{
  "experts_per_token": 4,
  "d_expert": 64,
  "balance_loss": 0.00121,
  "shared_expert_gate": true,
  "vocab_size": 8192,
  "optimizer": "soap_variant",
  "beta1": 0.95,
  "max_seq_len": 1024
}
Below are experts of layer 2 (counted from 0) of a mixture-of-experts language model. Rows are named router (the router's row for the expert), gate (a neuron's input weights, with its number), up (a neuron's input weights, with its number) and show model dimensions 0-255. Each number is 500 + 25 x the weight over its row's rms, rounded and kept within 0 to 999. Numbers have three digits each.
Before each expert's rows: a language model's description of what the expert responds to. This comes from a sample of Wikipedia text that the model never trained on.

# expert 4
Description: Quotation marks, apostrophes, opening brackets and dollar signs in quoted or bracketed text, plus words like song, music, light, guitar.
router:534496541475473511509496500468502475504497503459472518506499446482526454510489458512514521530494542507496512498539536569539546453490479453495506506471513500556553476473523465489524499504502504494488507448484485529491507501469500531467486526474499515511480524524487471523507501521499511501494492527530505457519502425521517527483484527495485515494519514494520499519450523540472484491517498474498492499497526505517511521535518529488505562460493516502485471469498498493503514528546501518508513389481508442481552489494515509478506551513532457477521489487495493461482524486480485468522474496485480513486494515461538545495508493506491464500519525520525508482522495517480499479467467518537481543454463520491500517511520498481472476514486526502543526496531502509515526490498493
gate0:481446497532460500522531499520501526476507533529501491520521489524538445480471522505510496506521482452511524518542500503523556529495494472489473462520477490466509523500500455490524495461474524505497509504486517471537478515475508500487517493471488528515537506525537506544511491503522488508485497482507476522478531473505525531498475492483529497499506515522488518475489461470471475501567493461516539506552474506513482560482460518532498505516451528405483474494496483483487552524509531487522552489478471529499514465506519419517459527499481463508517552522484491514469501483486535514519521541541508512520490551510505482490481524489479439498479509500506470507534445506479529501493460496502504500487515526518520502514538502506488507488455521495505485511485507490502482470487504
up0:522516471517504477492504515516452508486519518465483499493517478493504529470501466487453492503589436519502462507475484502491494539488516495470485501465517518511491518464496494492497477485484472507507539530476533555534556500465528468450460457521502497520467487523507479526505483492475519493511476497528484490522502537514520548485507514510476510517498513476516526494516526454523481502498466516499481532514442462529534531476508484476483528497491476504493481495489498441502490521523479450472536496510540527484477512511503460538510501523479483538500530479491464521480489498525473480570515515493506503485483521524509523476467468479488510434514514482503475453553509487539521480512499482530509501531512523510481518530576480537531496525490520528511503512492498490551496499517464
gate1:510504505517525509487498518541512478496478498535444517498504527506461509476456490481490513544484529465501546484493466466439512529541479492518501507513482552468550491500521501515514524515519460487504507505516506505546485508513494430497501467491503542522530508504513472516513487505452496432446490480555486539520517506489502506507497492510517504503487493520487499534502516503491497506439503519537516501483545502507495519571514482476506498464507481524501532478476490535527474461507533514503540494543482522510490520526491490545505496511525532522499500509539553457497488520494542521500511510490485515541477506485514538493492503504472506540483541498511494471507488512520504510513526429509483506528483512475532537505477501485444536526459545501508507496544529548541459520466494
up1:463473511492509493525504524517498476500458511497489508510438494496494501498491535471466526492473491487494484545515453500499454491504494506452465485486498473498547489491466469509472502515463494411514503516553488525485493491494477478518476497496494518455538526566487497524493489477496492455484488472479487483513487462437532526484454517511503531500493462493477475484499521496488479518460450544518495478457530512467512524487494545489484481475523498506512501505516493491494484484493527478455510482516490498487497503479568507534518472508483503536527514463538565504505448549516480493491477477558517502544503537521519544454501479483466488493484503518519493476493478468516517491520506452484540494479479513503527473502486520462501517467527500543478475528493513525526462493513520
gate2:503472513516510516500522500454510531526458509468557511490470508482526514457505491498526490518549519515486554539520497530474505517497491472457506513485491535501481505488515525501475479504503471527507492514557488498515493493487489530516500482465501485507518515495474528508543509466471490491504481454477540459500507499515466487500525528490471511507480527517516443532516522471520469482468483504510486511554505458489457482490477516463476516529518465531513485514520503470482468535518522494509474455548500501487505555471509526500485495498528495504498511456469457466486498462484494471515529536585504491472484513501458519462554566491533525468468459528471468475509533514540483535491528516508484487485507541474516506484506490508490496476491507533541489509502477483494555553481490
up2:473479484535468455497520544497478516491496500468567506489482468505496496499488501512517477469493499508472505464487530459473508469463485582502517459503544518518464488508509461523505551503507463522475487545529487529489467478505446527448512509500481487515483495509525515444487563469510451498484463457526473477539496512502515491462523517541517519480513479438495477490493477474502474465477481507494456484531500475534450502497501498488495489471514518494516492557506559456525451552476496491488509477516503479508479473477481505513487453479478507545470530513491502514501449469485501482456495533499511506507504522532507499468513505448503498489476536496486494515498514500526514492510493477521489506474485502515466494516500492506482482492547483477471512471515503500495463473553495
gate3:485461498492454473503545505473495489498493514486521522500504480507540522524482535478511494519483496542496474507486544507494502522536529523557502508502488505494493519527464555529462553526510507477495472522502463478483515461500514497511476463492511520499505500503528539487495523540462481498510534478479499536490512477469532516520496501547432517505487466507501538477495512495482471531472475528506502497505479509470496473504495551525493518496527492516520508485473481501468542518511486493455517496496492521485473490521455507524446540493516500484448468436485517475500487493571496526482524483540499484478481516506522546507522482492476472524484527512486509497502418505481552502499530503503511508503517524502512490488565548528520460477482512522486490482493487511532491595525494
up3:512501508496477532540506487515453524509504547500475528493462490499521492465501501523503534478453506499503456491493509510483528472535502551520538496493446471535494501499470539494518487497476507515514516457461490511527515477534482501547535469489448506502473480479476490531526493478480488489473513599485559505516474492466523496526561490491454493460530505515480503542512541483485506510474477510472514480499496520527523461499537507490504520496504503476523534513472506506510509490499455501511497514469479514528456521488473533498480490469497505494500503538483533540519508490492518522488486546533518465495541555508500505539483497475498518466506504490475456456510519466480487500501530505539557505517516527523531487507549531503504445482514488549495466499511533525504500528542471
gate4:504485508525485448503524511542519486511553489475451492478505514469514457523507450467506514465536466477515519508505477514528488523485511483517465510493517494487465500538521485502478512457521519511502507515480508474507491526493445511497540483526455531501468473465502478503532509500500513494500475506473441513532471481496480481525443451479484522492513541490510520517455456511526504510551517488463451472535546475530504451495533520473524532470493485468478555503482522503473539455472562511491519488483481505509512502517507461520544518500485497505514492525531477516499452513530485501543503486536533516525508503493506532484467445534535535477500494491489505495505501506523513510504479478502534498508495544514543482538462494509472511498500526520480526517506500476544444478464511
up4:530522518477476496497502501499509494509495526531496569495462497484482469482514475544478509511542506454551533483502485483497443482464496536486499483503517490479523483512509525479483513472512601505469502498515496500474513507535501460490498507543508499483461481502494480517539495509527498502500538514500503482508530489531466493497471490515513474510452525515514497558462518481513547488529458545492511514483535505546485538466550461512501498500511503511508507506479522515478497450505545464514514449473538532507496498464494511512540505504449536485511541510524512515533480499497513549494480512524511483473501507500500508491504459502503489508498529536538535525515445476485493514476518489502526543469457497458531520526509544538481554519520526518531489521458509530518497503483537
gate5:482540499498504519538506491493517520529473486484492487471539527493507570517491496528538544524496440545489504509470500505513516540542499483517525502508496537512476506549490507533501550535492482496498517479493526478473476485506524513477477457493475513526487526468522534535475487500519511506505496491457456509455503472497480509525505513531526533524510584496515505508492528499508498492510474519464503486511492478489522450510469530482504488515531499491526472475515470548491477527451491522496521461477454502503495533498519546523524498451485485519497513482497442490470493496499451456476463470498482466516517537481497485530555479517481504490463538507484494495511536466488511466530499493533524489529508505496552516545513461444515535520528512533477472509450504462499513501501500
up5:479510528456478513493535481490457503530485486504524499529483459501473493508516499503486537469454479511502526497493467497531533485509502473487508541475501475478537499491486522470482471503517499509492557541533492493513528544465514480506527434500469489522515532507502488524454487535496466543496518510446503494477486474479511463497532530468508481538511500500531527488510508537522516492498537485508488509481504504466504477505514476503540504544515561514505534535469491533515514520560507578489452474484488511505521451540478558496523512486540522507476516468487491542481512470491487467484505468497480501467457491480491509519475504563501479489470500523506498463511477454507492500482451486503518456498479508484538467510500461449512487514477493497477448537497501533486501511508470
gate6:497476503495467516501459471499525514515533487522475511482541489482497548493516495518520520545479543432505480513514507528502498516509454486554507535468533488523537502467547529482521515503472498509528482471495481526509515523489518519547522529495484463464498474472498541491534504454461464517498522514499522509503459495528467512468477488505457514520493473528481529483525500501540531517500507514472510503486510489554527480491510505463542430540490499515477467512529491492452483464501526526508488506495504485532501551499459473509473523518483523467474525493493514442484528493509504478517514522492507461560536511495479504515524483535586529486493522530480497496486468467502504491514480492496482541494469481478521527496480471468469523503507492473509477522554529517525486492533530
up6:520564533519483495514511538467504476471475560479513451510512477498496499483480447505476539432521482488474506489484511457502530466495475467439476459511520500499501543467489527514477513492512473502498508538485490499502459470535495537476396477519486505491474497513505483560472505519493485456490463517500514495493502543471522470519520570495528461497468538485504499512493504481476508516518503468508551515544485512499507522524454524512481480496466541527500466499498456489495490503513505513464507461457492525533445508462486510520465504509515484522486480503532481521501489490499501499513485531494509505488462505510523521494534523517472501507495503479499503478515508518469504482485497513506543478483504486549498459514479504516487511503508460546476515520521522486479519512438529
gate7:459460522484480498466491511510510545513494498474516481543483468505518535508504562537510498520487516496510513494514514548512525506452438505509535500517501472513509528490503449539484528565524507481498505490493514511471500496503477488497475461525509524516529537488464478503490486496490442510511531502510454520497513476501480484466472468497513511482461496513500465558523480487490503503495495479496496490519517433468498435524478503518476490518479457485522487470547488532537492501518504458499465459482468477510523494502518509491502457552486502499500435487517473516509494482530452493492512541505474474491512507487516479529520497485492511481511533480549545477518458503487471538476528550513516469501475489498526490500532507521487442475473546541534508452501458496481505511476491
up7:505487508503528497489496498485498536503508530491492522553445455475511511557496560523533523435496494502533560469477497535469492509480463498526466494509538502479506494460553503532476474515512476474456482512496488499481470516494507516510501529539496466489521511537530494493494477484518510502507528514464509542503474479494455502530518503502531489473491524516525515488539549514513498459503463485500464483493447491476486469551499518473541515462528506503486500471543520523523545508492487513521505466477523487470488476546531471465490526512489522529495474529500494511485527483504433547512517493482507496491493532508522497503526454507482524502574468474509481503469492542468483516488492486521509484463493505454502496495481516518461511500502529501510451483480468437498500541499493
gate8:572518502508519510523481530458490535525542478485512457491504501512524493536516456553480494477470516510493497494486452489466509498463508486476516502469524491545518475497536448511512537468541489514526474487524454461507512525486493497476489525492498477451495424529524478485529514519505471517478466510475522507524483438536531507500487507457486465524510521479513520467429494517463507518518476541515511513508479487510526538511502504511541497464510491485530531504518498509483496508508500497553505487514484523515518527532527532529460520472505528485506475532490447523464529514496491550493529493517510558479457491475477474521491491479486477467450518493480483491508513486538500503466534495507526461510471461502496463504509492510483518498515487549483524465502492492515547502506485
up8:509432528470481513499468485523500544454517500500502472489477528526527557485528503512483531488487493531508503500480494505501515464498480531503502492505504528453490519458494453517479507516505484520483522490517469488505509478504496462509513501475508518511494502487525506493480490533526496532497470485503488459514500491485498531467508556492491475548467504492500514474489526531471487535498529506554531504479556506477443527520507495494499510527482522503513463480533502448473538477516447509567527435526498469452510477459512527476478466477514523511522490507504550539490559519495431488508483485501535480526513524494523487524486475455486521523474532499512529480474501552466461514523505507500521521502494484509495532489469504520523544462502509456482485466448495472503497478509465
gate9:506532482495500493495473502484489506505466506486498494473485505474504491469504534484505499476516507486518460468480483427533508498464480495527494478550502516522479518462510444458543490501491531486459523506522475506476517473466507503526473523501488486463458507520476537469491487467467516462506515530488501484504483511492528515537530445508552519484498474514509478480471510503522524472516551501518515532530490533490476501434492500512506533465474546478513483495531495517487489515521479535520515507513495476477513536488503503523497520465512486524484514453544468466428538465473478539534508505484530471493483523487498475541527525508456457488465490466536461487445475524482516476522508559497509500459473485493505510527513514518537486538511518493447536499513497486509526508524453
up9:522528539541541480467483479457444481567522483511480520555514498523512508491482506512496471497463505493469504477544470514496495511535505528495479460507505502467483457490513466507531494496475481508503538545502490518491498495515531554504498510527529540500490498489520482516459498493478523504526512428484484490525508549524515491494526484423506509507517514544481489530492470549503476528497486505573515503500515505518490505497504528478528489508501541485455475499518444491491455469483483481515529522496517487456519468482498512506439484484534511520521445505509506539529540471491515493523512479492479474512487483494474480526485512471537476504516524449499541493473486508492524489446518463495546517523501533492463499490468493500496534525477471497460508499525488490515519524472532
gate10:524481478491447498531516507505493512506470509512501481499542472518514524498493477481544460466472486526514494519536528519542485427486494498497488505465501518485486528479509496468558495521537533495495517501462530529466499516495481469493496515492525539450508531514510458506466511483471502511470491539534492497438488450508542526510485508529479534505512498497503552478531460496473500464493548476504495468521540523486524503504521504517510545525509526502528492497525498482526494517483463481476498463484486497505485456518489488492542495479478493425500527500496536492502476510450505494475454554489526563509493548460502564521480503545524486451490499505523514495462480481514474498520465474512509492472476505507536516529507509487484494533486471509527513482499551489496481541492479
up10:473484509540510538504543467517504485509495484503530502494486495471519510482532507485506532481543503520452476475458510545485459533495522491481508478508497491470469535506521458460482517515487523549507544482493455557519498434501518506499494490535511536469457503462547491480558487516475490482521496485494484519495421537501472493496519470506504468516512445507510513532479492511520461492531488515475475485478478459526458508494497521502496449506497497506490435569472508532513500507462491479499531533539460505519509532478504475498511481517499531543524468503486514502475502529518487477478519489522487518479495531533525502527533483472566495513461501487490534489495498477494504470481513515504433459496518494510499486508523524508526461504505519485494524514487469522506545480505518
gate11:516461485502516515530441528490497514455510527522494501513542437452507528464504522536483480543511491493484522512543449530528501464531517468440481465484498524442510486493497487479516515521492511496496484515526480498503529525500472481508499472515484538475480514534546501501503481528502519518522537521512476486508516460486521497491486521483535497497520479501526543530532477550510477502496507507490509503491492469482488556566542513495534495502497479511520503504518494516443536494529513488480514486469447534493513514500541507487473527473469503527480498484435451486490482461478508503523489463489490557510506490472513492540508481550464516510509516454530490503519465502510492451521491488481491533475466481498482497511517492539517457542520543501479478496516497538475476476475463
up11:522487468487492497541475529515501516496491524534491463473488482502531552499547482529503488483531498477506466498526491506519504463515516492520497468470536521460486478468485482465507499546499510482481477513473472505499500510442517472508535527502550524480467472538489523513547478510487528495496495525536494475501498488515529482494536510510499458477501503565484503512529503506486485494506500524493553429521484506497513527541444519520474524470517505498486522514512532509511492484516482498492484499509410499459483476501549495465491476443447508533534486502505532542515488475500525483496566543532502496473512522511490519476471486500531442497469494477498454503525478524500502475495511509489514516465452514534516467494494471485480515480490538523464488469552498473496493551494488
gate12:568505487492507508511502488451505509534514513504485486529489490465513506480471481510478532525486505495520507478481526477468498499500492486456506496516489478492492512507501519470498472421479485503481503544461539527459548485487528486537534486468490506496543505488525466483475489494483494523504463486512512446470528477472502503487512479503500478492472480543498499480491478506484460532508487483525481474548511492436492503510465483483533512491448477530473536484492435504501504495517500482505463477545459485492501567473509516523544477496459458447493497480458482498488515493498515525524536508523492482493503483540507501474516474492511486514448473452494517487495461464507492497491431476490464513472473468489520475543490541474508495509477473508499472494516524495425475478525524
up12:477499509508476468493448487494502474474519496479487493511520504523515524484483507507495493492482506448515516465480475479505541544529482492502531514504513444487508511496529496514474537491528496504537463527498508570459498500540503487547511475512513480535498489454513529462436529536487503517465492477518481476491457528495499556493488477514480496503490495453470473506537493504463512483494523472504479472502482486491426496529506498520537507493503539446456513446519505505494537524482532465454521489478486473539505520482523530495532471517503505448469516488503475523501524517527520499521514512527546522521511470491515557472502486456452485513471510491503481502489513475537468514489473473524542515482514473495461535514507519457529517482488483491481500551492493540501467495527548
gate13:468469504511509505551474468514512544502446520514512476447503486480496483497490493510506516533482512477470498487472491510527516536504454511482476509484566505472518511515489534489507469498511487524480491527496526529509484473499523481521483505482477465488514511491504517528477542526449504491487493495479480483515502494484511486537451498513497526459518490532492479477469479504469479447515541463495473529475523453506516460502475498531501488490488477514528508534478498491495508472461487528461480525496450500484543461498501476499452466509505490494517492504459514529509527478471516525486455484539481498478473487492527558458468507481511503520507453449459483469489533452516473462444493519451512517437505498474566513512531508534523530503497522486438524487474496513481525517487485
up13:465510492497502477449494484535481477532489451483477515521474479505543496507511500495513484472506499517477537556523505488515515437495499490470498481468483498488494516484497517498481492542534551491516539458483476497495522503483492530490535504558496454458504482478495469471513522516496520492468527498486525499471481457509502488515549482464477521466537491491464488506500465541512508486471565509505502527534448491504501495492477522501504472555534467472490497514476511492477490519455479438498475495515511492550485525522477466478504475500463484464512474522509538486510524509511521487484544509482532545509495520540476482484471549482505470481474500483527544453463477509521489493525472467507478537519473514538501482560494495545510509510541522529466520511532486474508545517507512
gate14:533522518519495501490440505487448528475466512510471511520539509485436499508495468505520459517517498531489527537508527500447500468498472497490492480469484514535511506521469510490542497498528481517472487516467476506470513520465527503520466496507497504522426498531488521518470487502477456479501518505507490514497527529501491478468506492495508500514489537544529505503451511470458513499473497530526458521495501525489487507515480446551490513531497541534524490510471527535507553519482467472469515464545523505487458527502487500482480507494459487444525461512470476447496446488498449474500513532523514491478473486479525469521484475524500453514519523506474469488463495519522493539483477531510455556450503516490529481502469505464507520497523507473506477508491508485487479537469495
up14:501496478510490469566526482527502517510535493524466495510502463518496505464469510530476487437517506501447453532459504508464511518488515461556491490511504498513530517504529498489486514485549501487536471514494502493499465466517518465533547492456508498531487526520498503483481463474512460465474495496467552534486465504492507478488519545488501484512516534494483527455456488476492490491524533528485507510538445526536503487501546494503518501512496515548534523499518509537540465499437462557477427509492518466525462543515512494534506536543519480470499525513508506505488486511515460485497446515531498497497483515521527497469531509503512502530502516463520481538485544496478475492481477502489506499485526499527508506494494487526501505504492540542539483511489510492521499508444520
gate15:482523482512515531508529466482513497498503494500481496509526536550480469498483481475494474508519532469479480527501492518511549497530509485465555477481499482507476438523515464502511451507532460470470543527453501488473525530468463562448534548461508468477518494543507541521495519497459506455487520482513468483498487501552544494495482513516500492519558526530535447506524503471472473464539517490472508509502517508505507499502481502488513498479499507495500507498547491498493475547514501492540528480452477479512501464499536547529505501497460496494498495490533498494501513556451476495528500501534487526530495475510532505535494501509475552475480514506504506498503470488537467517496462540512500505516513545539520533551511441516453516494462484512505507511492500499487501491500508
up15:479487557526509508509495504505523500487494500525541510501531493512475530475467538473510486542495504497505518487530518548486494488515513556515477498482505498485489543494457506495499549465480517517503483477533529503500490472474513482492498511483519583475453468454485493476507478491490511473466525548495455461487507516479479505496506509535495495507523502433502481504460490493528480454472516503490524497491514462476542512507499465485497476455481466487524470462483469519468480450479524507534469484528570487481529498479529493533488520513525495519509474488485517477515525508547517494451493527517503484493525523480478513515482510493516501533476527500532522502454478543499512547480518519468571523465502479475511506491523483505489494515454525478510478515453510540462548511449505
gate16:488500497470450493466490484480488524477481476519484473505523552507483469499542523475470523500496507507516476482482435558495501505483495484504519514502499447478484451485534478497489495515513504479476485506504513485468495479513522489464492540475499516475515513503510489481520471478461475514552503493524548501491571496495424522521505504454500506543481515488492487460511489509500531492497473559491542480475499524452447477493515491508546475493463511494480487476454446514490496491474518513535527484529505487491520537492490507496516547521510484512527511480523526489520502486487509496459517477489484478512471552504540456461510503498455493517494583478485534486501467509512470555464499480511506542469556488493480476473524487502474496511540495501479482468493468528510518491486513
up16:504491511474491521532478509487503485533564479481484489493513508486541484518466451492531520476522512482495506495511459516498520526458516483524506578519527526507506493486495528494495510495492462491504504501462493500482515499497515532465515557538496444497497536516513438480489493499484468498514487511518483526497528547467480454555500494506491508476512561483483521503526507495486524572474511537461545496428542461494498502502511483523488493506502503463494493525481459511473506514471503558510494512460540484491522518493487473477505507497493468476490523461502513474483516490516492511494460510479461451504514486520466501476482503528534477544484555473518527474510483487523485450496507500478533494483547529475507530524559502550488470496484473507461483521484453492503512480496508
gate17:517489473515478512492485478539534506469504479494507529523473478480499484456457464530527490475482487493522496506514490484487480561477484485541432506483522487509540520516483506480542517535564497484536561461466524506523504515450517522523512535457489470489439516511491524530482518468476488512517498491506498489485526535470513484528507509489518509478564464515500508517483510496478506540477500472465493477532486475510514507527502536505494498495501524501500486507536487494487569473482500514502474496565487556515517470477508504500496524467523499512512512504498526532512465467501487495474509508549536514495481521450522518473543500494504458463522489525492534510473455494498532522470537457524460541509468494492480454536503474516509483511498502492499491458488500461547533517531507
up17:483498513523480512517468503523501455488480487489481495468516520482508508537515502530470548552480536548482457504523523487538496521518544491521497493490482496460500499479522508524484497525493472513470491537496476532488508516477513498491450532532468498539506523468518484526520478530470494487475499538490496523501489498534532525514502487512450537506503474483514487545514517555503509486497463506542527533471517520456535510502545466487509509498446484484530535484514479481491504497486520503481524449435498494507466514505474427509493493473472516493461446515459515448507466505468475472487509471457501502511509481480475524520509525492488537524494452525513508501489506537521511477525539500493481539522513535444528495521516505485535535532520512541466479518487480488459485490473551
gate18:549491521549469497521483502463486533464485482511506516527476502490486530513518524513492498496449481501457471504507505455493485519524505540527522479497489537479545457500507434524490563464490489460497496526527513504542458524467474491480512478501511528496525493544493455540478502526543484499540478515494495547538522470493439490511500532505505522499500532545504511509499521508498478456499474498543532510518535534512475484527493490515485496506486446536470502489488496471479483493555470496461468505536553503524480508468459507540548514516468491478454510487451509516478520529527478497502533519441503499478527505552476471509484524518487507546498501476506511520478498508465508523509489553477501520477516532499515492499483510514520561511532524483503474489501489504516523498492497
up18:523452517522491509513517474461558510500523519457557523522488526514494527500503557484488497466467499526500495495503480471516484460510480513473515482537496498495491499495528535485501517470501496471495522487520493447494533516497451512499506537529461517529480477554504537502497515547452477514532455508494563527494471499506534500490490537506544489493521458485485484518469494511477468455498486468487511463492497530501520506510542488476517480488554507536503465495511464448490508464534484475461467485462536477507492509489488521482494502528493547490489513503475510481484509522529419513493476535505501447502517487478538490502497513504499498501531499469516498506500494491461508539490496520521475450494473540474486505536464563514498551527486477515479488536474512521518465485490533
gate19:485497482533492493469482504475502510516458467500483512446527480533489521507534498519495491519482508497500478539530517512494495496523463493515474557545505489533540497503470453449536493497514485527509518473474535542500496510486489509498505459478528482471491475454523466539546487499469610477497497498567486481465479500528491526473494502512485505520492528507485497529459504472489464496530475508481495481490505512517515474549548554542497502463481486507484487473483523496486494513540537513504501502493497500506500476502472557490475469503492518496502489515472538474487500485491488480486506423515527491503564493456503490498454519507475498562496479467479524512554510474488527524466488509493458487470495498459511447489491531500503491481493519485488502523503476499485484518500539
up19:477556483535470532478535498495512504491485444461501491486527488517446496472481517449496481531517516525485515505511493538501499488470505503464499514589496485496567442540503467485469512506447458511532493478470498507521457498455482511532505456519472512478490515558473485536487523455475545483509513454519504502504501477488451527515505461465555504499482504511493484471501478519519454490519511474557478473489470523516513500512478527487519493473520495502486511528500535448501473512496499501506478504511489518472467499507501523468483499528510522504503496491436502509490524489522523477504512525502523520498483519503469503486489491531515509506479547475483472457481507476502504480494513515514486465498507494489522510428500542536529496499491491486522494523496499454528473554457524
gate20:491508509494466521485495499436509482497486512509530486483579521517507517472550496485429517530536513511488481495524509523474526467525482487510504480518532534514513468488494490495511484506546545523508484526502540501496491522516494525490513517496501438473506525545491529533484533510506527498486501517513523528508506451487499478522464541496476496532488498508522483514499504512427516504452526493460482521526521492501512487510477496539482457505498536512480470491484524497481504506513511554547480475508540489503478475517498514475541524481492513462513429472439504458475516487506568510468478526464482516454518484497496526487493434487476501516466479488501526524565514527501476504506495477484481528482455501492479496508515496509482490475457494471475498527468527543482476497470492
up20:519494512482444515477488491518498469489510515498492446494503540529533505478485488509501491465489517564546498459489481523528479468466484452515550503491530500532497531545494527523502487503536505472547534532487495524513494484526516503486497509519500517499529454490496557535554511529507465512522516504507478520443481490476489519492520507500463474494512480484492484539487508504500509483486427489503486507499494480496499525534484481508504544497517460484506509540544495476496438486547486516506470499475518528532482528490507499482517517492508528523477460492512490497517553507483510508515499515471496536503469483517492497515470489519549534535495472473470495532515535539488484498523495527537517517469505482525494509489478548522520451464448538521443501461534534525497453491557493
gate21:509470483490449505464506492466511518510480504471501535528557503505527485523467480492528494517508537460497507499535515551513482493504506513488525504516487490526532525515482547514470505524503522480531488485488537484528489521497483487484504585495509512522486512497483482491498483541503504514466498505478460467498533524497519519531458528513497533501534547531479486472485515508489469548529548526481455479523518494487477488468503488415509511488516512485517523515533492455486523509521548531460479467472517472456493492485470508526461569495513430502503508506470521480482536490478485479503468516496489494482547459484486538486505509533468486497523484480535474533502551485503485491501510443501534534530470473477480496539546499491494470510531539503479499497478508490481491518498479
up21:526499541494498463513492503487484508509496448521495517486461497494498484487493489476528506498526505501480553532517517510435514549501530489493525546556496492505476475519455514486492509477510501506508506495489475516525460464546508470514497422519475467494466454508514480470499458552502499515503444490503534539492509505489540505492488484476460472481500493504542516497476500474512522524445463558521504546500508541515482482528510503540473518458475502468459498477471508496500473528511486516514553508484454465517496527473480507479533496507508489480547478490510455502520525518555493512498523496478508457493523528513506487430485501474512502491523499471502501495514555503514510474508535517492502498482562514487467506503508523518501492521509493535460518476467455488509523459475539
gate22:491469512525522515515500463491505524511490534482495529496528493476453482541542510497484495505465515492511475482528448508501532490495489512493515504502540473521532486483542491530507499495524485489498511534493508496478487523512502472544481504514509533483493463492497512450510512508475489489483461507483491490470523499503465528506526507485487485412532521505454538468456472469474535496494516453517468528535469484464515495501529514514551498527489509502508486507498542443476575510499516507518447510526492465506472516503495491471517470477473477526481491522548532506501520482512470526490511483528490523521518473498477467525497486502484498540541507498474501515484518515493474493536527475516464510544519475525540486519553507530471505474467517392498508478445517496468522505481473
up22:518499494504528481500485501525488469531517494508540517498463515498505521521498517553517484491514519429468468524478475505539465515524542525464468554499506493529499511472495478484500461511543546533477520505471499499521527491461533509516488467480484520533478504488492484471568502476489481496483502492523509498513502572519499474500510514541497493501460503516529543485496492512498480513489493491527529472542479522536547475465507520477534538490506494540524465471527491509467495503494484478586503533480474486474537544554497533463434529468519544490510520490519467506481484531500481494529485527501498483527508534541525514482489523511534472519543516472468482455513479481494496509503536533507523482505512493497461479505477515450530496490510489468485522478475492494479506497531523
gate23:515504461512509496518472500484479598493532504520514495513503516541478468527512491485441489472499489493529511500522514487463497540486497526462519526518512538505463493522477498516495534442536466442509505498478507472489489489490499487472507531447492504515503494542513483546499533535507490511525516516514482470551479487488519482494487517503474518467459501489521524469493508437476522476496494463485561519480525478469476436518514490478525481501496514504485539477527497522497477490503489463526501536510494508494516509512502502485479484475483497473528501499525489512494503524512526519497478514480524512512484516518522533478569500511496492490486461431491477458520519507511475514517509417472494460533488465539473533498529542504477506549505536521473547502479515532480505532491475
up23:490459497498570485536509485497502498504527492481461499494456492478518508559543516489522514471528498549486526484482476514522490491533504508544516469495491499517558496512486477487538469551472502488492503523490477483497487495468520479494492472518469495517493479521473515495494508436482485455531526454487477503519493510539505496521519513479511505474472522516495504540509492513500521488489477505534528515496508511523475502479540517530435512491512510470467471516501474533513498484533495506506468526546441484491493486467493502478454512481501507540520482507479494495512519463523535510510539507477473500496472485469491515496498538475519509526505458549513543494494499456491486540507493523520513508432488510509499467475552520509428464460447517499479538437474517481452510495491457
gate24:539511541467485512532512528510494547530481494487470527473490499462489488508501511492515533536517472546499558474523531534490534481551471505498505509484515497545519533479538505495516491520497519498525517490481448481505510485476483525499507491510489487456487516516514532519476510500491506471503514476526512488552494458507526480519444516482532475529483517529524483497521415494446526461462489473500474507532550516486538527520456451518520521547482538511441539468513501536514526480485485473473487507510515508468490502502533501491468492475486509497500522496532498459470506510473527530449484480508480511476516528505495561450492520557504473517483529508522514510492469515503509485496551465481480487523482510467478549517493490470512520529507531521517518501516508490503476477537484
up24:459488509456465497487496455510485488474514574496555424486540552532455527483493476488480513464507481459533476519497477487499506518503504507459563538489500508509506495508485516484493473477472495536482545527500521499512521501501469512482474539486460501492496505519475501525451539477482517508478499504518496493487470524494474515543485497484499489461500470513438501546532500507489482491526489550497528481512490480488493524460533496488553495461496509477505485512523450511516481512481503536527502509533474473528508584489495479518465505437479486525525467509514513516517482541515499541553464522465498485493495500496464504502483534512503518506499514506520495480490502480491509511480481494475483510548473457517499493530495467559479502486504516488476494487460508508472537460486506
gate25:501518479528500498531488484480438535541493482511501509475550445526500520538505506479510518499492483483507473525510518529550499539467523539489489468489530537451458489508499479481472517487523471483522530500442487501509508486504498532515484510453539489493494493506487495503487511486489517518502513505499477530586508472487535489479452555497505481497475537489502528510510491467521496518522525472492472489536533519542534507513478537466501511524512478503461498525464526502503454514502515504433497480480527475500509524498485492538542467486536494491558488484536505511521480513532461504532513477503501518540479510496519522519458501519545449477496534502475500505515493472513485464463517526492504516491494477500491528519522459504510491451468525531583446517498510499502518481495518
up25:513516463503517500555538492568497536489489493489492480469483499510459535480458471491495491518534497489520513508490514504527509478504542555492511497499507529440499520497535507495520523438475502493457495529443471501513535482559521483507479522513521486499478472524500484509490502497516499482494537500508528519477484523506546458479509482505483479467531501532505458480493473500506549468573548524490515534539454561496548527514510502513498514508495519480487505473510526491487475501548484479522485476442457538506521529487503538493499522513477497490492463505549463525519525552517509477501486515506491507504493470544487526481499515515469485463517487508459495496499500524437542496546463483499500524555498525508488507485497526485519489508448517501507458488504509485519485507469500
gate26:467516521509518489524527541463454478559505515517512479518505490497561480464544520513463470465497535460512506525435530489492481456510461507508458519528533499452477515524487518522495515529527486503555509518475486491504479515461472529493461501503475486515508520506520523541485532504471503482468477509550529510546489487479502522470509501468463541528528481491553523476491518535437476512465527540549501504480503477501510502509487549482500527506515513519506477519516498502547484489478534541483490476495519494491516501483515514479501526550498457510482514481471522458459468487504489512537474502498543481456524512495500505519539505479472469478506443531499496515502487525498529513508484503520475508521506502508458492533507503542504511511484491440488491501456486506492501482455467
up26:497559534489482524493465468508501459513500481453515493509518460499492478486487533514478461495476532468553515513466533473490505502518490506556477501493514486476504481479462518490490496489573454512515515531495508502520486485511480446489470508475496468543520525483484465498477477541535553508504513536552551481497474500441518532480488490483477500516545475492475556500505570524510476552488489488475493494475524497519488491504507503455518522524496522485490480480512462519517505484504433530482478477445486496502536516495481505527467504552497434498497490485470510489513502497517468483465510475468510525478508503492473508492511441494486513475464460527471512515492539495520511525481491512511476454499495486460496518535504532520473509483480505464489494462505483508495478504525476